python train.py --activation="swiglu" --router_score="softmax" --init_std_qkv=0.0316 --init_std_up=0.0316 --batch_tokens=131072
Below are experts of layer 6 (counted from 0) of a mixture-of-experts language model. Rows are named router (the router's row for the expert), gate (a neuron's input weights, with its number), up (a neuron's input weights, with its number) and show model dimensions 0-255. Each number is 128 + 32 x the weight over its row's rms, rounded and kept within 0 to 255. Numbers have three digits each.
Before each expert's rows: "gets" lists some tokens that make up at least twice as much of what it gets as of all text. This comes from a sample of Wikipedia text that the model never trained on. Tokens count by the router's weight.

# expert 11
gets: " | ", "–", "0", "; ", " (", "C"
router:109152136167183121109166174106111141178142135109090088176164138125082147095130114120071132108156109101127066079172188150185095109166071104156168150126083136082143106123137100136153144146147096157097144148078137092095185185041154172146101169179178162187157123066092143091114096130112076160119121171058159160163153176173098137081157113163156068142115080187121173139129120175134164092121137130116125162092155093122096163129073106118128143098178166108094105101118160122127111134157186180157153112156197114149190144096088185122169131138161171091110162063168147094121124153149107075118143077127112123175085145157116151111130137117133129108095111185161060130098143134133147165110120103100129149131104164148134096114118087124183119137152128150115101135129039146141131110142173
gate1:098133124098133142140112129035113128089161158157135196118120117110111134201122181124135131156134181194129098107172099109100156125119084176121154124119110102127170100172089124138141112110181123114070134098060073104079136190112081198123070133122117080094130172089100143105164139168198117184125144124111118092121134123149098112157130173171155092165119134171193165184108089079128134126112095114095082135149128083163092141090148112093151069091160086091166123123095110162145142094147132113138143132130165131115148129149114129130163028097097105124122152158109098169110117168172163127139128128116110161090181092157100086187086126106143119154113151086115133136155190104156116155143112086118166181206104136134170141149161174167104131119145170152057039142132128167116154162099077
up1:190109128105115185149146068172153090127146071104140107123152133112090148144079158083099088085112069100053113161153090134135125158018133170141131089103106119124095092103080109122159106135076126157123113159114139112129118148136153113165109059132127081166115105127124136130097166124156196114158069147121146092099152141133133144095061094106131132120136091118131076107146086139144113135149100154149157101118127082092095142185159093103112127171146170123143145107103101111153109057140074119144138115127216100179159081135125152122140121098124130138123124098073083129055160197148122134137136190077193102126103089080096200120111089175126177085137177106156150068129187119124113161174161082107107149139077128116178115073109159158119118168155073094138118108171118148098154150169170
gate2:118104113164132133138141101085089117146142148088086116194062091093172085152138103118118056109124154182142024069081096100074085107136118078161143172186151161071104125075117086069152120146161073156069098089115122129112158132131134126118106146126134120163139081131123136090187105143147128117130139141138154150085092101140112107114137095115132157096123123111130215077139173142137106078107130112224127088174101114202107143086127158177172165089145137114150142160110110149129098223139118116142133167141062097117195133178131162191110126116100160155118079069108101097156080113139146134127129168141130136180107138179108134171135162124091093103138135092105122107141122172109115130166087107089107156095180094166130120132179151191123097165127164150120084181114121160110139133115152
up2:071084139132169160093170112159133157145110093150071107131106137164178130153082146107119116096155091096135154104114111142113167170155152136159082102146129114086130205088066129127108091142110128104066191125130144126157115161100141098144137093052152121106128073148148100111130117120104129131068114055117078173080126151122122192166120130159092055154106142147107144096106127105158190078133113142197117109117136163151103142144155113107167152182160097108075127136191151158105103124144147149113095147138110180097060113145160162150108051135101166093116151149163125151148200158093145153122126137138087124157117151136102085147128138156168080092135117173120060143154099103144088156099149083171223185149073093104115136144053105105097204128168134174145117171113120154187126161110122
gate3:112134091106159102172133139099143134133148128110058134132113124095142104116091123146105084135125127145153127168076132152086194100164146177114108080129150101102125108153121155114075125101102117109167115146130168117115145134140173118135133099122119121180126100120180104133104146147158123128111067180169130104151186115145101127042099097104119172228134173145176122162120071095145177075152125110069155072098108086078062141087118156101121127153141175170138109104127110108115191149062183166097137123034087147111096116121167121105128075080164135090133068113063101090127143114137127170134095139163155099142085128050094116128098105145101163141126085098059126177104130099156136105142058121101162130130164119107148151118165143148109093177124181143140077163164116045110060090130168
up3:120163126111127146147109159157148127096055125144145075119118115154142101121151124102118170191093127132165128137100081113183144116185093141128125103174144112128139123070160067125126100128129129159101118136152160055102141077170112112162117170101120097082118092145098145128060132081134138154088092087145132146142089126121144137166150133194114067127113090107125103156136127112079101141147090150127231132152107136098136103206123142139136100028137120181103118124146124128105122119131111182138104139141146103105142158118136219113095118050061108149187178146184073113088084145135082102176165185080133054142103141152140115154159192167137180161105092152120123055179127217133109121114126121089160136110116126131114099088091086110131194105082146109123164119133086124176124173136123
gate4:121107169160193052116064133135104136103149124155078113132168068155144143135128174172146095139135162177113185091129070154128092127127194166109154175036094119121078138191122163149075147127149170087096136081102088112135071100147111067143131142196119141150127070117116135145198100146105085076118212131147125187130097142086138183070128102141163115104102121143114105073114147165134122113201108129148091184126113106065129113140125133114148143172136107077143069169093163167174164123124094118123154116129114115153051141123138088158116159141133124126107118145115161107104155094140113119134132116110195127145110144167105119138088102092130095114155118144095087152164157151073128158204137159102108132093140065132112145125139165077158149078124143091156166073106159175081163115126099
up4:103055085077092200116087103132126083119139125096121081092144173102103076093082130137133152200149139075142160147099120137196187117122095119108091072159172138124067072142116133104126164159111094117160114162162168149101152103128199112078134097074148089122122181116117079120118195168161108119138108124110153142116096154169127106120156146112104106139120126099076127166155150124107066153116136126133085029100111112094129173122107101142207155197131201109128143108234132124144144095177099106131134128100184128182140109086144148113140070167090151102098157140117084124057124144108121128173117127117076139219154150125149141154154156115091141141137111119149157124137121064090105088158132097183121103127171119127155091118085133180107101108110154153143158145113142133142101105123176
gate5:063100141125121201149124123123065113123122055175105167101101119136130151189112154156151121142157118142110133086146221107123090099184069091160112074110132129159124118058137103085083118130141071119116102156125102154106150150141096160129153058071114072136107105213108125170108108215107089127146110101131115108124140163144111164114106142107133104070157085170110096059129117080099117125145206151123092115178144157147068159158129154095161118095181080200153137131186133132125113104176151179134106155131135062134117184107163106134062142101144136152113133130178090176182192168104141127144073109122098153122126153141108122156111144164072132108118161146083151106096109067129124168094151141186093171129079130150123091098093097106156104117119152110147132178146139115141112132121160
up5:152078112132147119089134196140132159148125118135177162156139163158107124109058131130127140206126112120111143127119130170117115173137164172149129114156097188094117144106136088124150136063086147188167113096103121134163126119199218119134138112202150125134108192083109091164150170073114128125116129149122086172087178138086121134127179094182116130129105168164095141153123127127158134107153106123085155212096154104091144174061117075115100149147069095134079082112154160141138143075131123161191159150090172139150114136156176122096167101145103148087138116121097189153118067116140100135149127137075186095111141067116125163134086131171101137090137148143132091145114100181110108127066066112150168101152135119185136138142061153137164089101138185154099128071049132135176163109098137
gate6:070094079167146132184162120050169127092167098117130135137119127084124140079106109132101091119115140053087139136146165154123145116113088185077135161168127111123113104107121085164058132106086065176100141074094156144195089128118167175110102139088090159110077137102109127082109103077132168157139101125203125159149132157127147152134120155173148101176132139118100135107156117122109127105052134080086105142143097164163095123144179165200132084169146114111141154133108170106126131149121130143144147139089155141185171115151121141095148093157140126091142135094109157173075103121178109189103141146147099154166149078091059063110105092062109185118130123132139178113124144161056106144137122134161097151141102180152129111186130131106207092132044096101080161095090103110157113127155105
up6:170143107154090150080134151128129151099156112137128100142136050110104156154087094122109099129114148078091146141141114152152137112137100089125156145171203076160075124137100130112165132097110039157086163137118160158154127102116122143113130114097102079106075122129176144161095093112121143179043134108127071075138150180142127102101101099120080151134168047047094065082147139072109124153136156095174102143089151134106142119074146096173079139164176130160103182151066144077137142165115137162115139092137106185105169109125119134049119114131096130126134110166151125085157097118160107134083143112149101115115063145129107110117119131149115138061152156101107194138114152162090159114090137212202122111165170122121174139127117151145147090099091143040155104083104128151118146063151167
gate7:091116116171131124120126172144101137138167071092123095109121056164117149153071101120093147145103126105109169099156142085069050081114151159118147121155132110077143146153150100155141116171115113132102161078124098173161130132156123086175171116089099122121119139160140156157128157147129098139193158118164093172144067145131108131158155082158170125127106103129073123122097169113120111132088132128092110126079135122142112174198149123177089144076144131144169132101130125125111133100088102179168081172158149094189122176131115116127167201106103086155157082121113117217110159162149145124161145098019168119140119082169092056158122143111061199133134202158144182149123154110153096102126113174131122168084152122151197155163109178120128086136109152096176150089177161111108079158102115
up7:147125112156167123089115158172045158125124155101138142114080103121102171167086133166095098135108127129095109124115150087138114103075133145126103157155084152142118170093119146154145106186155100116103149058165147176153097135187154107203173144129109169116166140153144103118083164145119089123199137133144157135091082159098184150099171082132122126112149141157139193088104145137191047141166092101175166077125114185143081125159150102112126117093196096163116104123096113119142092148061141153093098085128083101174174142100131130107193135167150122151075131069112205188118156158159167141152116094085137147131134158105101182158107152092062147171129155185131090120102152162117076094160121154128127165131143055133154113120118166131117120072150143113105175131164146169143152174137201
gate8:140126098169141167069119106119092130120145138154165129147120140056123113129116169122162071136166122068139188080118164162150112090129133103118109113112131207120108158089182137179111146117129046138165123149113136112041184111110103144118097142184156107125129132086163070117158139142081140168131125153154125159168117166186142061103150115163169153216241128132111175125103158081118073121143116053187164088159083169108140121176122111145069139124150183133106167118124112077149115098170160148127131096131115081119121146116095198116161129126112144116128084169097135133151204103168120137107090107113095119120125111106105103135075173133073097092097163132148095138125127157133097098145151119137123107097165108120204082136148095107142107115123079145142176164096095105205145163126157
up8:132093131104089133106135192190091129145119134134100180146128154176124107154144159171117151124117068083134075100115118203094068166175106091132117113108130115111119153155165149168132110118166127082148177136201135085090105152101125052117131091107173169085092083117156095146132103148165115136159147132150143175177159171178114148141131093104139122136152073149116129136149078072130087172136096100095153147120083152133048147141120145138157154114115122135133087089182231131110122131102075103138118126087089137134100143073127154135101159149110125194103148105226159104064147017143118159142119139145116120090105069132143112114117115125101060158139054177095119136167113145142160125163118101109160108122115103082125121112160105117153101173085147098182139070146120172089116086151114
gate9:159123189082161141138205100129120168164095153169104108131150097137092172116131111188089163147123193145118121138161154202114145150104151093126086143143089112107178148184137119120169090159115138099173157152121141130092178106102116068140076165093142128068094111113119112161136146140152166131125113132155123111140108103141123104104102141153152116114173157097074094130139171088111093113172165153131184184095062149152156063090153083143155149120118136121135167169169075145108073080176153188118139207123168156150171128140153115092149071146114131102127207124176123181154084168132202098144105160185129078132117103084084096198093129127166150129101081106094128166130097109155131144171056112142116172162123125156131125098102105133123062152090162134107137102091130084139142095059127
up9:078156105100106131132121115122167053113117139151108090068139105139141105149141073085110076133176166128091144137123139128168113078118126146121162135141066183117129114097178137079097131102162111163127075114136099072133162100174081105109127108099099098155193082148155147188186145153099128104158106166159153153189120085140119052091194175131169076074195141120073102082116116118150155104158099145124134188084117126090149079115151080114128117134132146187150188130117089099165105091197140124093120137120113125165156100076135143126118161126095121126114128137085161123176114120126124150176092208158117088122166159071103169126112136175151156172129183115159183129105075110158128124126115119138157105133158176131148154076063099112083146169144122138057164095160120100147141190147189
gate10:143180097124061093047134041163103174095119077138128134091184119151109100124166122130140160145118102200174100107121130144095119130158173086091135118130102150135112156114166126157173143135110131102176137125137120132033116133075133145170135169054157115097109119105086103144069132110145136107136097136129159100152104146130165165094097117120110188110149083118185171132076126111159081179119095136076159091133069110119111106126163149137086172112124148134158200144190148104115128083184151114092093122127137114174050106158177127109096120069115180072133128105128102063108145142216192157136168154164143115134125142124133111157139076086147158132137169123094143131138123121107187148082094090065175110089134112138095129129077177132095170179147127189120136155108091135145098104133097
up10:076161095138135113145190180118143167119081113157109128099121170162127158175134120191108041070117097124126128131162078116068102113122118060155126144119108078100131138192104118127131114092156183136084146089163069158145085146107116108127126140130093099122126089168150136161134048211148107132120121058101097105120115118122090128113068084143204111093130093096116134079107139096132099079119053139097149137136144149069070123153093141115144159136108129100086186120187156076120106184142142126073123129151141096129054165127137171079113134116121138136106122132120092119091083113182172154091119143124158094081109114147212105128132160131099092153115099136072090155185163117152134089122104163119110132195134133093094157125101094123072099142174103139135124176096153126139195195131129
gate11:106116070083129106106081138162092142157167068101167163121057081143147130147117143146136166128085104099185121184139146111143125108147145130129180152145150192177143116131127165182110162132147164162176064049127189141106113128101113124134160164108135036132140140135122205131125102137158137105214167113136189187133089124088151121167167105156140168148107189081080113097099136114135131106073189129103157159131094164128150137071070176139066103139085124112191118161104127154137141128123161143149168110123132122132140127162090131087114159108141090122135144103099134161144155078123155184151142165140086182115174121165154113082104147152103101132160107124099099102127089122084144109107100082078163139124125113132097208135141166115161144098094140209130118147054128125120055162120177
up11:172130178177122131132133152107162146123134196139140138073164152090152173144108131143121130129124100116078202122151095150126179140086109175104063116120155075157158137142177151100129194132155135070116113130179107163151128068177114167089112132143094244073137170163168130162141137125119211123073122133161111127114169096127129104131081178098104166148111095126122077147141094119132144177125149122118080121124129125132124041199159085136135141122138125159104055156142097154096127091144062134129093193151070178085107170113140113105136108090148160144144098187174108127156117124124075122157165102119181092122119155060137091122119069075142154161123127128126185145132134172137122171135141164134106095086151140120120110119139083130110157128124105038170107109155145059102150128118077
gate12:111105106150148111164113104135081075099146108120198091118105129097113082119088161174157129127102201161071118121142130045150142106116136125139145116150128118158085121093076152153089111150121138126116094159094115110135113136171183111103185134087146075124156128186140167150082086149218128086179154130139154098105141123079084123062116115108142116112119144164158150167140118165224155098060167147147097177162106184119099089080162157118197137124096039125226112168123127161113115114196122116150181203113100121121130139142136124124129120139147166155110148100173102134115095132138114142157109036087132135087099143093112095139128126076166143140122164101056143107110142117134137139096129106105138116089149070112140110104156116106203141107144126121072142071108117125134147195107098
up12:164139112171165114153115077154054094101087099117175105118157074141109103142191108126158107154127087129106147146166181090158048145121172103148178127127108116146071095131106127140161119147099135119154140161086079129158131126124151112170164121069178106119143168180102130140100076142133134064156165102133172152145098142086118106072091146103107113175143113180087123080119183166174096091073113097145122131160057160141124119120165118123185149126119052092145119140123141079139063095177090082125134162135120096138085119125201111174127147149111184126137168130166154127097137157183150159154102082147127157145134104076136095153172158097122180139132220174094089083139136068087147137108219114122137112152095116142174106099147125086142094145183106119076159158136117136165133156091104
gate13:103167132186146102140109160130100153134082101150100144108131148095134187087097112080143150089102115074177133132148154135143172110113068138202149108182139101123183089142125147189102162106148172164156152125125186108114095136096098117116054181101123156171153072092096120201177119161171087158126163207069090096152165161134191120096150126107099153104169128128149058109175134134141078120103147094130143197089142140118143118082108143160142172115124153094143116079075118138150186083132100144103121090124168129111130134140163082135148115147110142141161144140131138129128140168120157086081173066117155220030112116102132103118144120168133078156089052119112106101130095152128169149091107111131206088159133131133171135184173117151108126124106136134149052130119086144145124130132121
up13:155140079159115138089217157056147199145105120111109098119164107171172147158154102131128110136158182155116119148155129144116181090102114090050128114136137163172138122127145142092186109158134044126105134128092135106104136093145123141101105072133198119141158168136133110174171157097078167180136157099112147165095161104172113138118071149162116141134141119153117176149089144166112138139188112217147083115140100097178181159090127110142128076143081097128171127122078080127106084143154095168108119140116072069076118125128145161192104151093148098157200106125137131101172167200136107174127141129124189123078145073165096112138141104087076174139124139143112106136147102139127189174107143093098076089146121116130097172096093149105140128207159107152080136166109131165159150134110132
gate14:143166059119166101108114145129148138118124123155117093120120157089126074123165141111161126117106124122163116164066099199115142138135222095145082176107124120078134160183062107137111107125172095073158069096162136147099092132102145175156199184085183160121097131152128123117157113155147148068176161138161132176099162087101108102137105133107106115194149128084176105118110117152114133155095099119142151188160074152166118059131176152087102088139106121124087154150167119113086140143130162115109157152169129085132048163130150104165086124066097131149138096113139113114155077089139150089115114136127125144101102146101159144116102082122098159147127117171133111170133137162102116131177067126065142155139064141194096092133148128177080136134190159175084187143128183078071186136164148
up14:107083133125116125110132113094091165149156131128130165124121139087096109117133142146109114094108130159148086162127107138193076090096147143112129086100084130178118165107179114035121053148072142122099136151091082106136152110127148171160107048174146170140144129118109093138077169131032121186117103161138156118142083128151073154099162106140098117138118115089162111112151176182083075153143108118131119130187122091110124116152123147143161127133155122079139114125161100063183047134133130147152139137070128132085093132148221180157141143183103159103119133160076180150127158165162136160067072120168159147117129094119127153091143180149088108188164174167178053103165130136101160106074166159153086088169063104152093140115107130136110134097073101109138086161105131124119099091115135
gate15:140151163106109109165147142089112166121092158153152111112108138122152144170134112159127079139091095152098132145150077137143095145122146085077136119128087147140116166152125147107096108093113177156108164091128144180160121160083091097131135113116112149052109109106154088074180139061138072141150174139185143137125155145101111162113183149155144094135097092108173164139139155130077125144088138133139084134136113154152112164162129164114148070134146150109113132138153103142139139122124089115107108167089192204049102166162157124122128129154124096118180131098175078092108182164117112139142211118064101176166072134113129103153151173069179165150165105153158114118217155082164118194125088115103070154095117141168069105040120110162122182097141108098111175093126146153131099216080079
up15:108100121132148089084127126182117107123177059101142138147108073150125139109141139137118157118104111111133148130110127127154162141111103149151118150146163110105163146084133085114070163131082106082135094101166145127069164116184130108111135216111055181185155129132146157132102126160072109102131037086074107129139144168178154128183077135084114172167167159138117138113113148142131115088093173130143157096114114123102156075080134036139156202105116131123145136113103164077116124122091148152169124157111075098124112172156090125151150115126188151143131121137136123180116085152101120092156049136165142147110130133126128107098132148151134100118117192090080148110092074180098142063108150191126112153141088081124082154168151076081145052086088193184193095110164169156139095135152119
gate16:098127137144173180115152176092135144135076128140111103119114114120181170095153089108111157125105143131110158122099190157169100102105174139110101077130093123162125100123099134163079142165164111169161073110114133101055134101147112101129139190104144138130096169128104098100120109144152136113128116135133151072125151155154131065129097173149154158069127169066153156157096066164151189090080177159144087142143137151162182118174107134113131116104075133118130184135136096147111131132194141116158178165128100154124134108130132191135097148117124143096240125104139110125093086119128132117131071079101138150114122176079085088137185137208134149170122108107176157134117149200179133145136105098109122089035154116184149081108087079129113082148113175099115134059107182090181062142116123
up16:081078116185149158101191153211146137140082152121134118173159158201066147122101092127115111189108040080132137083075165056179141164221151094122142091154144122132076179138146113116193132142127093083180104126163137116081162127129047102169125166135078157136153148139126135153123174156140127126122101185149166117173142165123055111166133094124131160126159111093122149112090150153155117095079186100110137104134127144100151149140084126132155097129119125166060175160157152141132153108091164138142123153143064093132067130079130127127160133052097136112120153081200177092138153076095092100086137115154126143082088175112142131128150133129091118144135136158171133124150135136171184066130122162103125071127132145129138168133148113134180084142174119160121143114164118150126097139124157
gate17:118147138131074110039159103072139098096140103158108137115185119111120117166104131131089116100164132087118130141109192081130146151199089128146124093154067138143199122107114110110148138134153140153124040129129124098155144174095129205167107140106090073176153150083096085128137130160121148142161179105105161093150091144124154155192113133116135115067184118168186167093116071118127124151150114109096098129102108153086147161129170150152148049084150106099148162122182168145127165127175134174112145121108103061099181148110050113068129102125131090133152129112106124099104059071132099160105098104097120094150190126115181122226144143161172152120113105139189123139120138174138139077131104089147167083115084118138166169125160116116103094136150157149082129160145101175169092147156097
up17:100106092115162095091133125106195133148120118130095056166169194115157063117092143106161121139128115133137186124088097168078141136183148112122114143139066090119102133176127093105139113188117148152152113120162136151138124160103144088110122156069071120115124176119140129165116111092173091134108103155144059199081096105122077102169185150091124135199116163127116171140149131135134120047122108101061128139146102154083158156095096089105092085113169131095096137142094115112185129098177176102110123092180101129130032087135144177162072176149111083100167153115104104085179148062156091112140067106142140106204139120113099118118147117105123176205121145150106109113099120093091074124174137123127160153118132111109113150152122090210110136119110157161137155142053149106118119115105130
gate18:042138170118193105159120114160086149140147167137166127121134139147093155146073124127135118103131108083136095132143119085113100125113105119090181127157131204123167084096136119166089132090133150098112177108180111132162121141108134132155121083223074152117157091074147081102139190061152114122117151130126130099070158099147149162166088180095108102176124185136219157102063191122147137097090058154100085134101136134097112141065159099097161097103157113071186112124091160102133117131160152097097084079096112133092175154138100084082102127139174122179104126137171131105144186126120123146146123117132197091148093080116168114149124113118101082144132140130087095125137104154134223131084181192122128128150086095139094144167122097094136145138135072142137064105095133135109150136137110
up18:127066152130164078108128119169135127169107136104059143124123166124110182117206202121110162121134097089134149154173090145105127141126058095121125138075106139140125132134192133168150176130119138114069125132169110128154098128104073115144163070189141136128109063108117185127101075158157136176079091123188120106082055090105138113100132126165115106051129155158140128132127088120103122186123121124134089140116100167074107094177077138162128091138124119125155146124110117140109110123050158074103112065173099141148126153120097172227158111085099153150134164104162122078135145097095172132142099125133093162032118145080126086079130127105118098108136155164133118123099135160112097118130124119054113164129139164063083143092131132140168046128152168071123081127148075141106136131155134
gate19:171178101171094198168138106126180187172141126119134156068103084131146119148104112093159139146127189128170154085084109119094078155110100101089097183045142174089124100179178090080079133157136133078097119149182097077186130060147137183121152141125151153106141066165163111130189118208134123085145165137155151144094117130167112136155123128106104183120102130125102195149135146147141071124167140130143164085153133146155148167131095121118117145185138144104108115080135126084095150093104065153122192153114104130128116127157177127146127133196150119152146093107137145083141104095088136163090088098096118123113096145086145093098150143128169095169168144147121155128149048133164162132144078126080095126166181160114160097108197082073141102133126142192118143157152163118141186115131154
up19:131155091102136154116136156161179204143089096138091118079124176135046154139102129103185150097157122118167100103140152117108134136171074111142103114087132134079140113158173082071121127086133092166126146135161116113141145121139109145181081167085172137141118114077108131188158124201110106117097082144157123134122140159145111127142140119117145139075146123094114146186104108170104120088168114083133194095094187134111066119113007123101120122149179160148058159074130138099162090080105133160146166088141106159149071138092157099132168117140094099136177164113083183075105125107122143092086085119093116128089069120125093086118103194149097122108178078173140127153146141131167135110139139144064105133153150165123136075134135126133175080130106144149099124153142124192183129186185174
gate20:164137178108123139163090106104120148105159121150182127100193085128075104163165158113138108072153126084108107149123166086113116104102169172114184173094099157174161123114114100075100138179078136113194100088155156127155144144106130134153092100127182105108122136093121117084119101131165226068136109136091154123154116135145106130108059117117137193104137106143209155141166102164175120108136138147084165172090157104179146099134153092106113068111089153139066113113093108122152146166145139097124081140088141211145149098123131106171119160077115116177131129125116155091137117126172185174144179109205152092119115123134175125096220154202130134064135077151105095137113113162119111140108073116145143163128161119092083112127109087112119154183082138115098085184156079166139136131111098
up20:191106110111103102094115148103089098119112081137145199118107089156129128170094134087161146105087117202067139092083126097197110090141157122155143117164141105149087148122088092122176121148130158127169125117133147155188133065130125132117101082094121100135148119120143166230146166163100178146134068095085141130089066137122205110162155153151134102136119149139093142092175063114096163076139175093150104128137147103123104154107099074054130093174195140095159134119098184161182107125095138085134113064162125126114129125181185174169132102158118141162140125137091161089133145133116117119131107149192128093181117083157106083132077125154092206116133125116152115122155132131067135190160138111189096143085117112079120122136149188153107136104104135184168137156088165138085131090153128
gate21:088120149075094099172177118075108122126227155140135137077102109131151130166153154154166112108142155146122099149196113118183168132094083115102138170157114157150131110114141157104130092188131122152107098127196160141161127135086069126120104161159158117093151135072166128064197129167146152131189116142119139103119133143116135143107070104148155140137112193120165173096166083109145161097119126151193128137106150208123130119110098076107076137097135164095149125155052099094141134139071095123106116129081084089055149104126060129108161079167120076122114094171111116181137145106100126150094133138165098096069120198157140103113142189128152135126096164149131146109146163119108153175126130087127123074180132118111062191146198099096159190146153178138157144156142116099082160093150118
up21:161099184120127192057133144188130123105035106125130116167111167146107124145094122190088145171126142083062170073129150162119076071131148195106137071095158163133112141132085111109147180086140152158136150150135113121110132111131118099133135098129093130166106148142061113211155158160112128153157123128143117117107107143174155152091157123132123172152107123099092140136090144094136114143084177129078141104153084115176140106163146081146116087163163066155150126161196159153063146066150152139091093168143108134152115107119100083120078170073126185127152158073143132118147114177148125134131118140082113170133103087109148106128078072091164135145139075093096161179051120137156086105183128196132110123078101119157099150051081170112104102169082135112112148103126141133145189145123144
gate22:137148068160103159149108147068178111113109122104041065082138124151188110040081114074150116146111087112119073141183133133123134164102153147146135107164104129187186113145098104168131095151162153156118146101096181133120105198087154167062133125199131126099063137114126109134117124098110143108173078141130125146156163146151143160082141103084195068126103133155126117161118115146182113127143121176154123037109143120120152174154133161102083156097109133092116120155155199102072146137139146138178173151143100166062103084155125158085117084148146160203125142208158163119076137108166129134093091114084119150144181144167038131116145097116148129100093080119157130142122139128141125107127120133148136106065183118114158096075133109125088129099131108114122132101113094170135107166126093
up22:073083114159100128187087073176093141146153177085153150143071154120139117225137101155112111130118172115144123154148152155069110176170120128107130053077084139143099133155127136145132128142109123171082099131125136110092161097103155161093153093112144071138151149117102064110139166125119139102144166059128150104124127159114139103134097163130104141120097145178112144100122144137180132116127117106118107154140172071131162116080138139171071120124123158114153149093111104141138079145205094118131184120103145084149175162195163152128160164098114122141161151156120118098123168121116173081060131110164124172183160138173175145143113097081129107131097192126142148076117063052122188059087190120123084065104178146111132126112119105141064097152084138119129115121224120186159165111102138
gate23:148169109159171109140174112158088116079127152114111109158136122141159121100118154112111148137095179123088199147157135147091127122077109131087170174099146136149129175165095103141110152107195126163112130115091099135074095172094146132129118215113155165104165057137090160144126071124112089163167167162120069142128090085087137089106132187125129089095126189162169123082112145093162095123075088106090126177116125111143125087139125129102117088112153142072136138071138173092123190119175103100163182131142117103147133118165111120122146174090120173111107084147069109135150191122148144117088142103128155091112113137131135087229161121146125105182071092127133117125158097160171109108143117199136084150080181197131130138174116134060168148059128148138060146192077119090115151109121109
up23:067098136157101129119120153120166119118058126115097137113165092093091145160138117123083070126073134121108183143189085140138092140157088126141110173106119098096082184146121111147140122107084086123119162109133075145071105183128072116176111136112093156182173106178124175076140126090129141170125158067139113100112091153090178103107138125126091121158117143130174104093113143190155140178068124161130145147133089078123141133170117132106151128133134079131172166070121207146135098159095124117162089136189133182186166111148131107093127131119156170138132141118126120113166091150102098110148131183133171117055095046141110142134162098135139151099126055143096124116167129167112154069200102194152093095105077137187166119152113093162119093098147167113158156104199155101093187108120180
gate24:183175073155116084042175111200135089178107091109065151146120141145128101151120118119136229057092178146118126159170175150163145129150113133198082147125144115133139113067103160092135117171179099151146119138152170067097137144029081139121120179182168144173169125096115087129116148097114119123114154136113153130111137120122151154190133122129088154162203092137158122155143130160136167115121171151188113171143097141156169109162127126105117125098117125136136146113133118126055130093169149126138055121145110134111142120079133093146135170133143156122114113138199115132178151070093144104109141102142077131047064166130123169148095121154150131139082117165111125097135077121132172151118167072134155122075170162105109086127212115114174133131115147140145100133101093082148147113147180
up24:128144030108101113100103141116193065125083147146122121112143149156155106141137153127182112063114180074170198129103105131177132097159142101138098089129126086089091099144144115139110089142175106128139118125160173134078090147090065121182085230119172154206101133141122111151115156120112074125105091171134166153149167125079104158157140183128111104096188118059140130121081107213122121127180194179155114099111152151115175144209129122138117149144129191118095150111102162078109063168096144155132105092136137121118112160150110103151141114114095137171139136117150130139125123092124112166146113115106080100091066134100134157132116098163137161141169141148087093140169160106111184117165128078126112071114155119101103108172143170124134208191116137156087133146122087115140190109154130
gate25:126138132102102112171113066156119189164140111094096121077126059177114153119092161205169156101127102049181119134129167111092149138149135199127130068088161141099168143118114146188141126155083123202146147125142110127142075131154105107096078103107139107104110145134103144119149117110129113120092110139089088109108166094159129122171178134113113125125131030128096113137098169166129143117106124112114139137106113095197118136156123127111100163094150143143092117127134133116176113139077149187038133140082126087083128076112113096123128149166109107115147110151165195192095084105145223124197125166107165143094101130152107102102156202134153084130196134093139133149162080185158100160083092107104127113167073161166128064128111114116145103159123122132177100108107104146064141188101098
up25:170157143114099145147100148133119103142095100123124073140154081108084140155129135164130140091124095134177072116104134096113153172152108140105124089122150098096097137084077143155131072133141064151169121112132062117056113188119110106072087255159101181119130119168125101088133135076151091108086097135105161132098190109155120165096126112138135140174154147134160162127138201146150085118152122155181110101104121133098189118162133172147142136152152110075128066168137131180225173122092109135098104180180174040108196128115143079141107118067129096146130110104166134102133115170134109192104128169118122148119148105135139140140144137136093069099101145108155129136107140081147084079086182142089099152119121107178122184099127133074166111133105110142119175090150092127113093187136115
gate26:137145144147103154182146141159134153161115073080122146124097137149105167167145156143124152134195157144106171149145148153167082058157103117152169123139164129133112145071160093135168109102179070130147120087136120122104152060106142101099151106120089144113150073219158139116076058140141077130133115138140155160097145159168174101075144098135101160164063143157123105109149101090106101175165158152158141108098129145138125101106103129081179172153132120152151155143127127171110157161105142141121148159180083133098172068104109157126171151119133165069108191105121135213148138087139173098075113061094153087026123141125113139140089129159139171138105109173161049121130078170124147112149137165178157156081154092113145161148108129088112098146101135156087114175158100104072081086158179
up26:104175151092145176105138132211151133109120086119102113095077157111178134112121133188147108127158150147100157096169147118124126103167144109166122078142127118152117131121127122096085109083127104153053117062150135106109106107120134171070148121149095110164149083128143190165164128154104093114100128153101133128109140084116167052145160142143132150202177168184158127074099093078133172145207136146129089056089180130074115109126137129055145150164123126164158135116101074103093216182091172132097164186126123107097132137107131159054132147121105135088125109213106128102069117102132164121083177127070098123151161144115135166147090133155128136152160131089117113123152152125101164145172149120179173176133192071143141177162134113129154140152090108107173110112131083099108109085169178
gate27:177131184078147161127138173094153157111122140134162133167090129128149127123118167133116136126105118171125109103093100112170090161127120162173090162098133152116129187137179201153133126111130161096124112153135181137160098109108125095118126128125155151090120161120135102079143145135180125168121109165174142137145146137157134106174081137130100176167131104147108166173119057209161099106102136225095165094100110120135101137133108178132093061114148135123131125114183116092131171093072161141146136151063125147128152087114094101107078141132102135148119091103080090171132173114064137110142073107063136156204098166158088160086105140111160156187164082149115118163120091070141076144162058109175109160120141116167158118157195118101163150101117135153153104178023170119149063124063126
up27:155140114192101138099141078130132156131126159101105080099086119108109147135128085129184118097110117139179111125157117142129150084167078108139154098123117111160192105131165135138170124089031123139141175192140142101090125142088167126163102089147098225140156100084107116138190146155139113124131098088185135184145153118142166106143079192141134143114145142062113168112122130166122100163139155134127185143072122119106121108106147157127160144155111146132100148109127157183122090088102123180093109152156115159158164165093151141106101110141095112165132093169112220119104120107171167134162139151123158108180143067123196161119106159136161154125124073190185121110152124171080180122167107189156105111170102174136102123146077097177224169208173154161127089137150106132122125176133084